config = dict(
    num_hidden_layers=11,
    hidden_size=320,
    n_experts=16,
    experts_per_token=2,
    d_expert=224,
    d_shared_expert=0,
    hidden_act='tanh_gelu',
    moe_layers=[2, 3, 4, 5, 6, 7, 8, 9, 10],
    router_score='sigmoid',
    normalize_top_k=True,
    routed_scale=1.5,
    balance_loss=0.0086,
    balance_bias=False,
    router_cosine_scale=20.0,
    init_std_router=0.0191,
    lr_router=0.000488,
    vocab_size=8192,
    norm='layernorm',
    norm_eps=1e-05,
    tie_word_embeddings=False,
    optimizer='muon_variant',
    learning_rate=0.0071,
    beta1=0.95,
    max_grad_norm=1.0,
    batch_tokens=[16384, 32768, 65536],
    max_seq_len=512,
    train_tokens=283500000,
    max_steps=7900,
    dataset='wikipedia_en',
)
Below are experts of layer 7 (counted from 0) of a mixture-of-experts language model. Rows are named router (the router's row for the expert), down (a neuron's output weights, with its number) and show model dimensions 0-63. Each number is 200 + 40 x the weight over its row's rms, rounded and kept within 0 to 999.
After each expert's rows: "raises" lists some tokens whose logits its average output raises strongly, later layers aside. This comes from a sample of Wikipedia text that the model never trained on.

# expert 8
router,175,199,250,225,268,169,249,157,203,185,225,180,187,143,244,214,180,149,166,108,193,188,225,182,165,196,205,257,176,197,265,246,191,201,161,233,192,159,205,264,95,241,213,241,225,177,266,247,202,229,209,234,287,194,151,206,192,187,250,173,139,188,199,230
down0,206,163,161,165,190,199,198,172,238,191,255,245,230,270,277,182,175,158,157,201,200,134,265,200,220,196,257,198,276,176,243,181,158,221,248,217,228,140,220,226,212,159,134,114,192,193,250,177,217,149,221,287,237,251,164,158,202,187,144,249,260,233,246,234
down1,165,199,186,200,179,246,197,234,214,243,241,179,130,174,196,186,182,201,255,263,184,234,184,158,200,190,178,218,226,226,236,173,271,230,255,173,163,221,142,184,156,205,163,199,225,219,232,213,269,189,201,218,285,153,227,188,270,210,205,192,152,197,238,228
down2,239,195,198,219,221,179,211,188,289,221,182,135,217,273,180,189,195,222,188,224,200,298,136,228,183,168,174,153,175,226,183,191,263,225,219,169,233,219,243,185,180,224,267,243,174,171,197,206,210,207,269,222,180,233,235,146,160,140,262,79,237,161,169,256
down3,182,235,242,222,188,188,188,206,175,249,226,178,141,226,120,181,161,222,245,235,185,161,213,242,183,227,173,172,158,192,219,208,199,229,190,210,205,225,156,230,225,159,163,133,236,231,154,200,270,224,215,200,148,218,227,255,180,178,264,184,128,184,241,171
down4,215,202,267,172,270,128,30,167,215,196,145,237,256,175,192,215,230,203,125,183,225,216,197,155,231,192,166,126,201,212,250,142,251,164,246,164,173,215,157,153,210,163,161,192,232,173,194,150,251,300,210,267,186,193,223,189,182,214,164,207,221,205,252,246
down5,223,148,207,230,207,210,205,180,205,227,237,222,188,186,213,185,219,191,234,173,218,219,143,247,210,152,164,224,191,251,157,122,156,183,178,231,194,219,154,183,220,222,179,175,226,190,283,215,144,188,198,218,178,203,174,169,235,167,249,200,174,256,154,188
down6,216,154,229,109,202,166,191,220,139,197,184,182,203,274,202,308,181,241,175,161,243,189,172,220,132,139,175,253,222,198,216,235,169,217,134,198,202,225,244,259,157,263,223,265,275,194,170,134,200,226,179,261,197,214,197,216,157,197,228,143,213,270,238,146
down7,260,211,238,227,270,208,207,265,155,211,174,120,214,196,178,242,268,189,247,198,189,214,207,157,165,119,215,192,192,197,159,268,152,206,188,171,195,276,201,240,197,162,211,183,128,206,185,217,205,162,313,247,227,199,172,115,253,206,198,200,286,220,214,203
down8,190,244,220,212,232,216,189,154,151,114,95,209,236,215,188,175,240,206,267,190,200,194,303,211,166,141,208,171,212,221,131,255,224,223,213,193,155,278,223,119,161,222,219,117,208,191,188,199,213,249,230,252,189,223,194,233,253,196,281,236,186,133,196,286
raises: ";", ",", "-", "\n", ", and", ", "

# expert 12
router,164,163,182,201,218,194,227,148,186,188,327,172,247,218,160,203,251,193,214,184,179,155,157,268,203,288,114,208,167,253,187,269,238,204,237,261,255,178,182,205,243,168,231,144,204,227,262,217,222,178,226,169,178,214,109,193,201,251,203,168,168,212,259,175
down0,193,211,134,214,247,185,158,222,210,180,273,160,171,273,179,239,184,214,148,180,254,254,199,238,190,204,163,240,240,180,172,132,219,235,212,243,171,228,183,196,219,192,201,206,234,235,215,209,255,175,212,207,195,122,218,231,190,231,181,208,184,239,172,113
down1,267,150,152,210,237,230,183,186,199,248,138,163,165,235,191,234,179,214,201,163,223,184,177,190,190,209,282,168,235,221,254,166,243,208,168,269,239,224,155,153,223,225,217,178,208,127,139,224,157,212,244,245,272,227,258,292,211,275,232,203,141,192,196,190
down2,196,228,142,157,108,232,172,237,244,203,251,221,201,262,196,189,150,121,226,276,233,206,221,264,173,244,224,150,229,259,202,231,207,204,215,226,193,153,142,166,209,171,253,202,170,289,241,166,237,153,205,181,237,167,235,183,255,179,240,183,243,211,258,172
down3,178,192,178,240,205,265,228,178,182,213,250,248,167,206,185,221,208,246,225,201,228,191,223,247,225,226,217,201,316,210,192,187,137,151,175,128,195,172,185,228,140,258,233,132,135,209,153,296,88,193,168,154,271,248,200,250,235,293,214,236,161,217,247,155
down4,145,237,235,192,249,253,152,138,184,261,183,210,237,157,165,152,125,188,180,218,232,261,230,253,114,187,241,170,263,261,205,194,156,202,194,241,188,176,274,191,198,161,183,162,212,232,179,183,152,138,201,201,127,193,223,291,161,197,242,177,167,232,199,157
down5,182,105,215,225,268,220,196,233,185,239,158,121,226,210,218,178,227,144,193,217,192,216,147,200,142,224,298,160,255,150,252,206,248,138,216,230,89,197,189,174,262,206,196,185,139,160,212,125,162,157,222,234,185,189,269,286,220,212,189,193,183,157,265,197
down6,178,196,300,158,153,184,271,184,261,199,153,211,221,291,258,168,256,153,142,161,193,157,192,235,164,191,215,170,272,171,236,211,143,183,193,238,195,167,173,194,183,178,211,192,191,205,194,205,207,205,206,241,242,173,189,247,204,229,167,147,109,167,244,167
down7,145,166,226,152,204,244,199,236,164,170,218,191,188,185,159,212,234,237,163,200,168,188,240,233,240,197,115,254,247,234,167,109,282,202,263,222,182,188,223,201,269,210,233,234,194,238,180,209,230,242,181,171,155,224,151,200,221,246,163,219,187,200,202,248
down8,263,141,241,217,195,171,280,224,148,203,195,191,227,212,156,189,284,210,211,130,230,168,168,217,210,235,74,229,193,224,248,151,210,251,187,168,127,159,232,203,192,237,179,173,184,168,171,169,192,223,237,186,199,211,198,183,260,252,156,203,198,213,168,165
raises: " (", " ", ",", " W"

# expert 0
router,168,175,202,234,207,217,253,216,248,221,188,206,279,231,213,152,125,248,239,283,192,167,180,245,194,273,201,219,161,225,192,241,167,200,165,257,179,194,140,258,191,145,211,236,136,201,216,268,206,171,215,228,225,183,221,219,310,235,140,160,186,204,277,125
down0,143,188,233,190,176,197,179,224,190,205,301,260,132,267,254,198,216,190,296,241,190,263,190,156,235,262,174,205,224,230,196,172,275,179,214,186,157,256,141,234,141,181,174,217,178,290,189,189,260,219,117,158,194,192,207,192,193,229,210,129,252,239,120,174
down1,238,204,229,181,200,178,207,207,183,256,226,185,187,194,214,199,253,173,270,219,166,205,192,202,96,209,222,201,76,190,227,205,223,134,207,153,117,170,259,201,230,142,187,195,211,247,175,150,168,265,166,276,183,195,185,183,211,177,204,180,184,124,245,187
down2,161,191,262,189,246,225,187,239,249,162,194,188,160,175,134,186,193,176,274,201,169,223,169,164,240,200,182,172,264,192,204,186,173,240,249,180,138,196,233,236,126,170,208,243,211,243,173,217,195,118,223,197,212,120,180,184,200,230,210,152,248,149,204,278
down3,177,204,204,237,234,195,197,254,203,230,221,180,130,73,189,194,107,238,215,96,166,146,230,84,156,230,233,158,245,258,187,116,257,176,132,269,172,174,191,161,202,265,238,203,192,189,202,104,117,273,213,166,263,231,201,120,206,177,225,184,245,217,219,217
down4,220,216,207,176,232,141,232,128,212,167,229,201,190,235,188,194,171,173,189,169,242,200,222,195,253,207,166,188,146,302,263,231,244,177,213,196,224,215,202,192,165,182,142,278,239,203,218,235,235,153,281,264,222,111,160,263,152,216,193,191,196,187,184,224
down5,202,175,165,266,194,285,253,206,207,210,164,282,223,217,226,220,190,145,221,218,222,200,269,256,249,151,173,202,253,160,212,209,189,199,151,226,213,197,122,148,235,199,205,237,192,237,193,220,194,177,172,185,224,203,158,188,238,213,199,162,214,278,131,204
down6,203,166,195,222,156,151,254,202,195,168,188,175,127,152,247,241,157,183,169,243,218,213,180,271,223,201,216,171,242,245,220,143,207,182,213,194,232,166,246,201,210,261,222,205,176,227,184,176,174,185,180,154,226,160,199,173,292,208,180,167,173,230,262,207
down7,184,202,133,167,151,211,267,173,238,127,155,281,204,299,194,300,144,168,202,189,208,139,175,208,251,166,205,262,203,187,173,179,159,176,186,172,199,174,238,169,164,155,118,138,239,173,206,241,156,217,183,127,191,145,191,234,145,202,221,206,184,189,199,263
down8,212,234,270,201,149,150,240,153,241,249,135,167,183,241,78,195,148,181,240,287,193,185,213,177,174,192,169,264,212,182,177,205,152,245,182,171,205,293,211,211,180,242,239,170,176,183,180,204,171,203,250,114,113,170,253,150,216,233,246,191,150,212,201,202
raises: "-", "c", " in"

# expert 3
router,201,279,171,244,147,175,205,174,207,275,173,210,190,201,213,217,236,232,176,240,236,201,179,219,283,156,174,178,189,299,181,241,174,313,154,205,181,172,234,180,132,169,260,204,138,182,230,169,255,208,170,271,264,232,227,159,132,174,177,276,164,167,192,208
down0,183,173,114,180,208,196,255,148,173,155,226,163,204,201,136,173,200,205,197,215,182,222,209,208,188,212,176,168,196,168,179,238,257,259,172,160,180,172,212,227,245,182,223,190,203,262,240,221,179,253,268,249,202,235,249,186,240,212,170,253,194,154,255,193
down1,170,209,225,230,221,166,177,195,185,191,242,234,203,232,154,186,139,158,227,219,232,249,204,177,175,207,226,189,187,212,203,190,200,222,157,199,232,169,183,175,242,204,239,192,238,233,242,264,206,227,244,247,270,187,258,153,234,214,247,136,160,221,173,188
down2,159,180,191,174,200,221,277,217,234,208,215,163,256,196,203,157,250,188,129,211,234,204,186,200,131,238,159,171,177,131,242,121,128,189,169,257,238,178,233,194,224,190,235,166,198,220,162,195,182,250,182,245,258,165,211,237,235,226,207,230,197,240,185,206
down3,172,132,199,213,232,249,182,194,201,250,169,232,124,282,249,236,208,202,212,189,244,222,224,164,227,202,159,139,145,206,203,142,248,121,168,186,196,200,194,181,180,181,193,235,240,220,153,218,105,157,218,181,201,289,283,167,156,189,195,194,266,201,175,269
down4,249,155,190,236,184,177,128,253,276,234,279,196,188,201,198,209,225,223,232,218,215,225,226,166,230,210,156,233,188,158,235,161,230,154,218,191,199,210,231,204,115,158,99,192,186,192,163,239,159,163,215,210,184,219,228,200,229,206,77,201,229,141,191,213
down5,218,242,199,284,195,217,197,206,161,150,135,233,215,224,145,165,141,239,184,158,221,133,164,125,192,186,169,177,214,213,210,269,289,163,243,178,171,191,186,210,190,138,191,291,298,158,180,166,147,153,205,153,147,109,268,273,224,186,236,192,189,225,170,176
down6,182,232,231,188,159,209,215,198,251,190,188,128,170,220,195,216,198,248,225,287,186,152,269,184,144,189,232,152,156,184,137,250,126,240,221,210,199,241,133,188,162,266,163,145,86,282,185,232,215,209,130,193,207,271,214,170,230,214,190,234,187,183,177,260
down7,243,158,171,172,197,200,165,163,123,212,201,209,161,206,174,244,119,144,223,140,182,173,235,178,219,180,236,220,217,177,222,254,263,167,247,269,188,198,190,230,177,227,145,193,222,157,220,366,195,194,156,199,239,158,160,196,265,225,171,195,199,177,237,209
down8,228,220,221,177,160,145,195,184,192,208,227,129,190,213,221,183,166,207,172,189,279,181,189,198,228,193,229,210,252,277,216,149,209,194,188,186,203,188,201,179,224,212,205,185,267,147,180,138,162,120,214,235,161,173,200,119,237,197,137,259,221,237,227,232
raises: ", and", " and", ",", "'s", ", the", " for"

# expert 7
router,200,209,152,222,229,238,224,129,195,300,211,158,228,222,184,136,91,123,228,209,190,222,227,170,153,123,140,177,186,200,292,265,175,160,138,215,217,241,193,257,185,240,190,166,199,158,222,142,227,226,211,249,279,147,145,119,269,235,205,267,228,215,190,194
down0,188,196,123,258,185,190,161,262,130,193,176,162,172,222,188,180,195,280,249,180,260,109,190,161,147,159,231,239,203,284,282,222,222,214,182,268,200,219,251,173,209,189,147,197,192,258,157,174,194,210,192,184,158,176,190,248,216,249,210,121,135,194,182,168
down1,238,194,212,199,188,206,227,228,228,252,185,209,140,147,176,244,207,181,233,170,194,204,205,277,193,183,254,162,191,250,203,210,270,204,74,175,235,190,168,152,161,197,213,173,126,132,204,172,184,132,233,179,220,263,240,173,166,255,204,234,197,263,188,211
down2,219,210,186,258,189,261,290,221,183,202,222,265,169,169,211,157,231,146,153,215,268,140,194,188,299,212,291,199,130,143,315,191,146,197,142,186,176,199,150,160,201,171,269,205,224,191,206,203,215,249,138,173,264,214,143,127,200,252,271,201,219,262,254,215
down3,242,232,235,205,275,162,220,231,227,258,261,268,190,177,116,226,179,128,176,155,167,145,174,247,177,278,198,226,135,200,222,274,124,177,254,178,229,213,253,231,121,182,191,168,211,255,229,202,162,271,150,169,183,198,159,201,268,227,255,188,111,196,240,238
down4,178,183,248,257,249,270,141,207,163,200,223,258,223,226,187,200,209,166,194,234,165,176,243,177,150,232,193,322,304,216,201,215,188,202,222,228,216,198,187,192,191,187,178,153,206,176,208,288,174,203,222,186,187,172,99,205,181,244,206,243,172,226,235,225
down5,195,217,260,176,172,241,239,190,151,167,144,222,142,162,241,241,189,235,256,199,141,187,192,239,186,218,253,169,237,217,188,185,157,149,184,147,161,269,122,164,326,180,221,166,225,190,231,143,247,227,178,182,216,208,112,166,204,297,174,238,147,161,180,164
down6,205,201,205,190,243,201,134,176,213,199,200,176,144,260,205,293,134,138,209,155,243,210,152,133,233,254,264,225,155,259,95,185,207,107,287,153,209,169,231,194,208,172,200,251,217,242,139,195,159,203,122,197,222,221,245,262,221,188,198,192,239,202,139,203
down7,161,179,187,146,209,162,157,112,160,157,253,207,261,184,139,133,211,199,165,188,174,174,165,153,198,222,150,239,190,208,157,200,207,159,286,97,214,207,206,146,282,156,182,197,164,205,240,294,179,273,258,173,208,234,194,292,242,230,227,247,183,211,237,155
down8,193,242,252,130,246,116,193,170,205,191,191,199,204,197,203,183,159,227,226,186,285,244,202,255,193,92,194,223,223,240,190,248,181,198,207,267,197,237,172,175,222,177,222,200,262,141,153,180,220,199,204,190,246,192,113,209,204,164,244,167,214,184,264,160
raises: ",", ".", " and", " in ", " (", "-"

# expert 14
router,267,260,148,145,230,153,237,214,143,215,233,193,212,163,240,202,181,188,286,144,186,163,131,213,214,226,137,217,211,224,193,212,192,238,171,204,174,265,210,180,204,174,204,220,231,158,233,191,184,216,190,193,169,177,226,221,249,188,253,239,213,164,252,179
down0,208,219,249,124,198,162,182,189,234,253,190,155,162,187,202,180,194,236,177,127,225,175,226,260,224,147,242,229,218,246,188,164,249,183,90,195,215,233,205,246,192,246,263,182,259,221,234,223,142,155,201,145,220,238,195,171,235,170,234,179,181,177,242,218
down1,220,239,278,187,191,220,174,148,163,212,194,195,171,161,208,219,209,163,186,193,218,151,245,142,218,167,207,254,165,161,200,187,201,178,217,227,180,204,228,246,187,182,161,222,153,123,284,186,146,177,194,182,240,231,173,233,203,158,173,129,110,197,160,212
down2,160,162,215,231,121,204,130,200,168,213,212,190,234,199,240,159,165,202,227,188,165,246,208,200,200,194,299,138,192,187,124,243,138,194,213,229,208,75,148,190,169,219,247,257,230,186,182,170,204,214,179,269,172,209,158,198,243,201,209,249,206,278,219,206
down3,127,200,203,278,197,220,170,209,243,118,234,185,226,281,196,116,224,232,287,144,146,224,226,142,237,163,186,222,227,179,205,238,244,191,198,101,147,186,236,169,184,236,167,228,280,197,198,219,138,214,154,163,173,221,209,175,256,169,187,252,206,204,158,184
down4,205,189,173,209,116,177,241,173,175,188,285,125,234,191,144,192,137,194,202,163,206,276,207,130,191,158,254,142,203,270,143,214,148,239,178,205,194,168,187,160,223,190,191,175,221,206,130,178,221,207,153,286,273,212,244,221,232,213,149,184,208,212,200,248
down5,256,224,208,233,187,141,185,232,171,254,183,201,210,171,212,181,239,204,127,199,177,186,161,187,216,240,191,210,201,228,236,224,168,174,188,182,204,233,234,243,192,189,191,224,132,227,187,215,192,207,200,106,182,285,193,158,132,184,178,201,127,144,195,174
down6,134,174,128,202,165,251,156,209,256,166,283,171,127,188,207,185,141,208,229,226,252,170,229,152,237,215,127,216,250,215,195,231,132,123,156,171,157,149,224,290,269,230,211,110,204,179,228,174,183,194,205,215,218,186,202,211,183,122,187,251,233,182,247,265
down7,98,204,165,234,172,169,197,222,188,289,204,155,169,185,268,211,260,199,261,153,183,135,103,228,225,216,205,241,123,146,167,188,215,248,204,225,170,266,219,115,269,237,245,213,198,220,150,158,266,284,200,220,163,201,210,190,200,262,284,242,152,259,195,225
down8,246,255,177,249,154,244,154,204,244,173,235,209,191,173,181,225,191,208,252,268,237,200,203,179,250,194,229,158,186,198,158,148,171,186,197,198,137,203,200,203,104,212,191,158,203,204,151,217,236,285,213,191,266,292,169,168,201,140,232,227,171,188,222,165
raises: " in", ", and", ", "

# expert 5
router,208,258,202,206,207,146,227,155,168,267,208,256,227,178,194,163,213,180,206,250,151,172,270,282,195,254,126,321,208,222,172,192,182,229,197,152,281,213,214,210,167,211,259,212,158,201,243,208,219,204,190,237,223,217,210,165,177,215,212,169,205,213,260,231
down0,180,222,191,267,263,259,196,200,191,300,206,263,157,257,209,196,233,189,209,125,227,163,249,226,130,164,148,209,133,161,154,220,151,226,258,224,207,184,212,206,199,204,81,227,204,254,151,177,257,256,195,160,291,259,150,166,181,169,179,154,190,219,157,192
down1,278,188,181,218,239,165,203,241,227,181,163,137,193,232,248,300,132,204,188,213,177,179,153,118,277,263,207,205,101,225,281,216,260,141,245,209,272,195,231,233,246,149,132,223,163,228,231,210,189,207,151,222,223,230,156,221,213,272,154,248,255,192,168,201
down2,87,222,195,207,159,294,270,203,157,219,180,193,210,145,228,213,188,165,174,170,255,225,195,84,237,250,169,179,210,206,133,137,257,150,237,277,272,210,212,192,189,180,213,177,269,180,223,224,222,185,207,238,265,186,168,231,200,231,132,240,187,206,163,172
down3,207,211,214,181,232,171,299,187,167,219,234,176,183,271,182,180,187,171,182,271,181,141,124,258,243,203,130,243,215,224,188,200,159,182,205,150,255,147,208,205,245,151,256,249,198,210,186,229,237,298,217,256,173,230,210,236,277,240,174,159,176,195,225,98
down4,144,186,159,213,187,243,160,155,155,208,216,205,85,216,127,258,182,228,256,183,163,171,236,103,207,115,109,180,191,117,185,248,175,244,178,188,181,221,160,270,243,208,193,237,183,155,121,196,216,144,178,235,201,173,235,154,233,257,227,266,205,255,253,157
down5,278,232,235,153,137,138,113,164,228,177,206,129,193,283,198,179,164,236,177,203,164,156,211,206,162,276,165,242,156,158,261,194,122,259,213,195,212,220,240,258,204,131,188,198,176,160,229,184,194,194,310,179,144,209,200,160,205,172,221,232,171,135,162,198
down6,149,206,227,227,221,226,155,195,195,206,206,192,194,164,270,211,231,246,256,310,181,162,237,239,197,208,185,230,183,229,171,194,250,165,228,157,210,186,235,189,189,171,277,231,125,201,163,225,187,164,259,196,207,157,183,180,212,125,285,204,254,204,198,162
down7,150,204,229,219,185,209,157,156,193,187,218,128,169,214,293,166,192,283,195,214,255,144,244,219,229,152,187,210,247,150,165,270,150,171,208,280,220,179,190,158,157,180,236,189,214,163,227,218,160,143,160,195,224,212,235,193,218,232,168,198,211,219,247,180
down8,229,301,154,274,246,195,191,220,196,219,267,165,176,167,228,236,178,282,238,222,197,234,188,259,285,187,209,167,157,236,193,160,212,216,172,211,225,217,235,199,314,228,201,193,250,214,241,132,205,183,240,220,239,274,181,229,192,186,137,189,218,159,214,196
raises: "The", " The", "\"", "M"

# expert 2
router,195,217,131,216,176,232,274,180,113,200,219,144,254,206,147,155,185,247,187,191,190,176,186,209,242,217,194,246,200,209,312,233,233,220,173,185,242,82,174,248,177,178,223,213,123,182,190,249,216,208,204,213,193,217,220,157,191,209,194,226,191,195,276,231
down0,186,259,183,187,239,150,230,122,185,247,198,197,115,169,184,190,139,235,222,211,201,213,123,195,168,216,213,196,233,135,105,157,208,284,191,213,150,231,194,227,245,234,137,240,157,220,189,170,150,134,198,128,180,175,198,194,175,255,218,198,173,183,224,157
down1,188,216,187,182,264,162,220,285,209,88,237,298,181,234,223,222,229,275,215,187,196,194,269,169,222,172,126,177,156,225,105,159,149,248,182,83,219,221,188,155,237,116,291,178,166,141,130,217,266,203,244,211,156,179,219,176,192,246,200,235,135,168,178,167
down2,137,202,222,192,157,286,100,150,167,166,248,185,252,200,176,208,152,173,164,123,190,167,215,226,242,226,205,166,158,267,224,196,161,94,271,236,141,237,284,147,204,151,180,197,173,227,131,290,95,270,247,224,160,126,163,258,147,172,168,241,172,192,183,217
down3,209,123,191,120,143,198,182,197,198,312,185,326,234,174,189,199,201,188,112,236,149,200,175,230,191,226,266,171,245,178,148,270,146,171,209,196,175,187,208,185,110,162,220,263,257,241,202,144,150,158,250,197,201,212,169,140,169,173,135,201,213,224,205,231
down4,196,190,176,147,206,124,163,186,227,236,181,179,193,135,230,151,155,207,179,159,135,172,222,180,135,263,221,198,172,203,152,258,204,177,212,166,181,258,161,280,160,314,241,264,223,177,281,228,167,157,195,240,257,231,206,310,184,104,187,182,213,245,209,190
down5,147,182,166,257,252,173,205,212,176,210,147,176,272,199,178,188,225,179,159,233,253,220,205,259,174,195,155,154,176,205,197,279,247,263,209,233,198,146,200,165,220,196,220,162,197,172,136,234,190,234,206,164,154,220,282,162,176,233,174,213,173,190,218,219
down6,123,207,156,236,178,223,279,214,128,194,203,202,231,203,181,146,166,193,241,214,198,188,210,202,193,159,226,203,144,184,212,214,144,172,172,203,133,196,207,252,179,113,230,262,202,116,224,236,256,277,201,188,111,227,192,155,205,171,188,272,254,204,184,254
down7,238,211,219,172,192,211,200,220,259,225,136,186,126,176,166,258,315,172,186,162,171,204,241,245,167,175,190,215,75,227,277,147,239,176,203,216,205,261,218,179,263,251,230,230,253,145,251,211,250,182,213,183,179,164,203,188,110,207,181,103,182,182,139,199
down8,199,200,193,215,190,193,111,196,202,201,231,207,222,237,178,222,166,191,190,184,203,264,130,170,135,200,179,149,211,166,166,199,218,123,277,189,196,237,206,219,235,190,163,219,197,171,182,210,177,139,191,236,201,160,231,199,216,235,206,248,182,185,204,209
raises: "-", " ", " and", "i"

# expert 9
router,241,217,239,155,214,192,112,136,196,166,214,226,205,159,170,189,257,227,256,128,150,206,257,210,206,287,204,255,179,162,165,261,185,239,218,198,208,204,279,218,237,173,159,151,187,192,271,228,261,180,235,296,170,208,143,138,267,135,214,239,251,229,268,218
down0,240,207,212,218,200,202,160,259,207,212,182,195,221,216,251,125,211,211,230,211,195,190,292,198,190,146,240,226,180,130,155,235,162,209,152,188,231,149,240,221,179,177,138,149,228,156,276,249,130,214,198,117,183,220,233,177,190,200,232,222,225,189,166,146
down1,226,254,162,213,175,290,234,184,139,187,187,236,236,150,255,265,144,215,241,199,188,182,165,155,240,198,118,152,226,155,108,220,224,161,233,95,119,204,179,180,134,270,198,183,243,239,209,201,290,248,165,260,258,200,201,234,137,196,224,160,183,190,191,141
down2,204,227,178,230,181,260,150,129,255,178,152,175,297,181,222,175,184,243,152,161,198,181,233,259,163,198,184,171,179,168,271,170,164,182,203,227,198,188,217,252,180,181,119,189,172,244,194,205,167,252,246,286,190,198,219,258,153,157,240,216,139,192,154,224
down3,192,192,227,173,212,202,144,207,174,215,181,214,197,224,167,134,204,159,191,209,272,251,209,132,213,172,189,180,180,217,223,173,205,244,209,183,222,145,243,229,227,167,235,178,175,231,192,308,199,204,248,192,217,160,198,178,118,206,163,214,259,262,204,196
down4,244,189,226,162,214,252,206,207,187,174,179,268,310,186,214,175,125,130,170,208,162,206,253,146,195,211,230,200,204,137,195,181,197,230,192,267,172,151,246,237,163,143,160,253,208,201,195,127,204,221,247,189,244,213,190,223,112,198,168,168,225,169,170,168
down5,202,136,122,228,195,218,232,166,279,215,198,201,240,231,219,157,214,238,148,271,213,195,229,253,173,200,183,144,151,246,205,159,268,209,193,202,179,187,196,196,205,142,128,181,110,154,132,199,126,235,166,183,250,204,208,221,211,184,164,206,241,213,184,241
down6,204,189,254,199,198,215,296,241,164,162,182,209,232,185,218,178,202,110,241,246,230,132,222,197,152,246,196,144,250,237,245,207,190,187,241,190,214,177,199,196,184,225,96,179,172,159,255,211,192,193,245,167,177,234,211,178,199,216,198,209,201,109,221,161
down7,129,255,220,234,148,207,168,163,179,237,265,230,117,192,161,243,256,207,184,248,223,170,170,224,199,273,196,99,245,238,213,174,225,217,173,196,244,240,168,188,142,155,177,256,157,183,191,93,214,160,221,222,175,212,267,194,214,280,195,172,231,222,159,196
down8,213,199,284,148,229,230,194,176,254,145,247,183,225,256,219,241,135,163,185,203,154,196,255,284,265,209,144,250,192,251,300,218,170,217,250,151,219,221,185,182,197,160,161,148,162,244,198,190,215,199,162,219,226,255,147,223,218,183,141,234,115,221,231,239
raises: " and", ",", " in", "/", "'s", ", and"

# expert 13
router,152,188,166,235,108,226,173,119,257,220,261,210,248,240,181,171,185,264,261,208,171,168,200,225,274,254,157,228,208,171,206,182,257,302,210,238,218,147,193,270,115,170,207,123,131,232,201,229,220,129,216,232,237,201,171,187,212,183,178,271,237,181,220,199
down0,212,225,258,248,144,156,218,281,177,161,201,256,256,223,121,257,161,148,212,157,178,206,174,194,195,181,197,166,245,206,222,189,155,244,170,210,241,282,156,182,221,192,220,213,163,178,148,245,173,234,198,148,161,162,176,243,147,196,164,235,276,176,140,221
down1,131,204,154,195,184,176,240,289,190,181,164,131,151,266,109,199,183,207,217,168,189,162,189,175,275,147,209,188,210,194,217,164,223,137,184,231,209,161,174,199,236,235,230,218,211,146,176,191,188,250,239,229,191,173,157,200,185,238,270,154,198,157,181,202
down2,215,199,213,138,240,254,138,150,259,183,225,232,161,205,190,207,198,212,227,195,250,183,194,223,160,179,157,266,183,225,199,205,203,217,258,221,194,196,179,228,232,205,206,245,242,195,243,266,212,174,145,230,177,221,127,275,110,192,230,233,222,254,229,230
down3,203,214,220,265,208,273,119,155,151,207,163,218,115,196,177,263,171,222,192,253,220,190,205,263,215,228,214,169,237,263,181,157,123,199,201,199,242,153,167,227,151,176,162,232,222,152,225,251,231,160,185,246,205,266,220,200,195,161,222,301,164,161,226,217
down4,120,158,218,191,229,235,197,256,196,256,196,282,162,242,173,190,221,211,179,163,236,231,250,167,180,169,163,232,225,180,204,195,298,169,174,243,181,175,158,253,240,238,172,173,182,148,183,190,214,151,214,180,151,232,255,186,151,256,147,263,230,245,202,159
down5,158,188,168,148,163,198,176,189,235,188,226,217,193,204,194,208,216,280,262,185,274,290,188,192,211,184,214,123,254,221,194,174,242,143,232,152,228,178,299,259,218,234,318,122,196,178,195,190,157,181,142,195,242,87,180,210,277,168,221,185,204,204,181,137
down6,216,112,224,287,196,167,212,197,227,184,228,167,182,187,196,134,143,170,177,135,213,160,161,152,206,195,193,195,186,189,202,197,156,282,123,210,178,203,187,150,198,191,208,251,197,176,166,146,121,139,175,154,168,195,236,212,136,253,260,179,165,269,248,145
down7,158,167,190,191,188,206,252,264,201,222,210,198,196,136,154,209,267,244,197,189,185,163,147,183,122,254,187,253,202,215,249,275,180,224,123,211,162,248,93,205,231,252,188,226,194,239,207,190,228,142,209,195,237,215,247,176,206,145,225,250,133,230,204,209
down8,128,227,199,314,190,233,229,199,274,211,185,178,134,183,212,160,179,231,192,198,228,121,118,253,253,240,179,184,247,222,214,146,136,233,230,235,191,195,112,189,118,164,185,192,232,160,182,211,238,207,246,240,220,254,239,156,238,243,163,133,218,166,139,200
raises: "ad", "-", "in", "ed"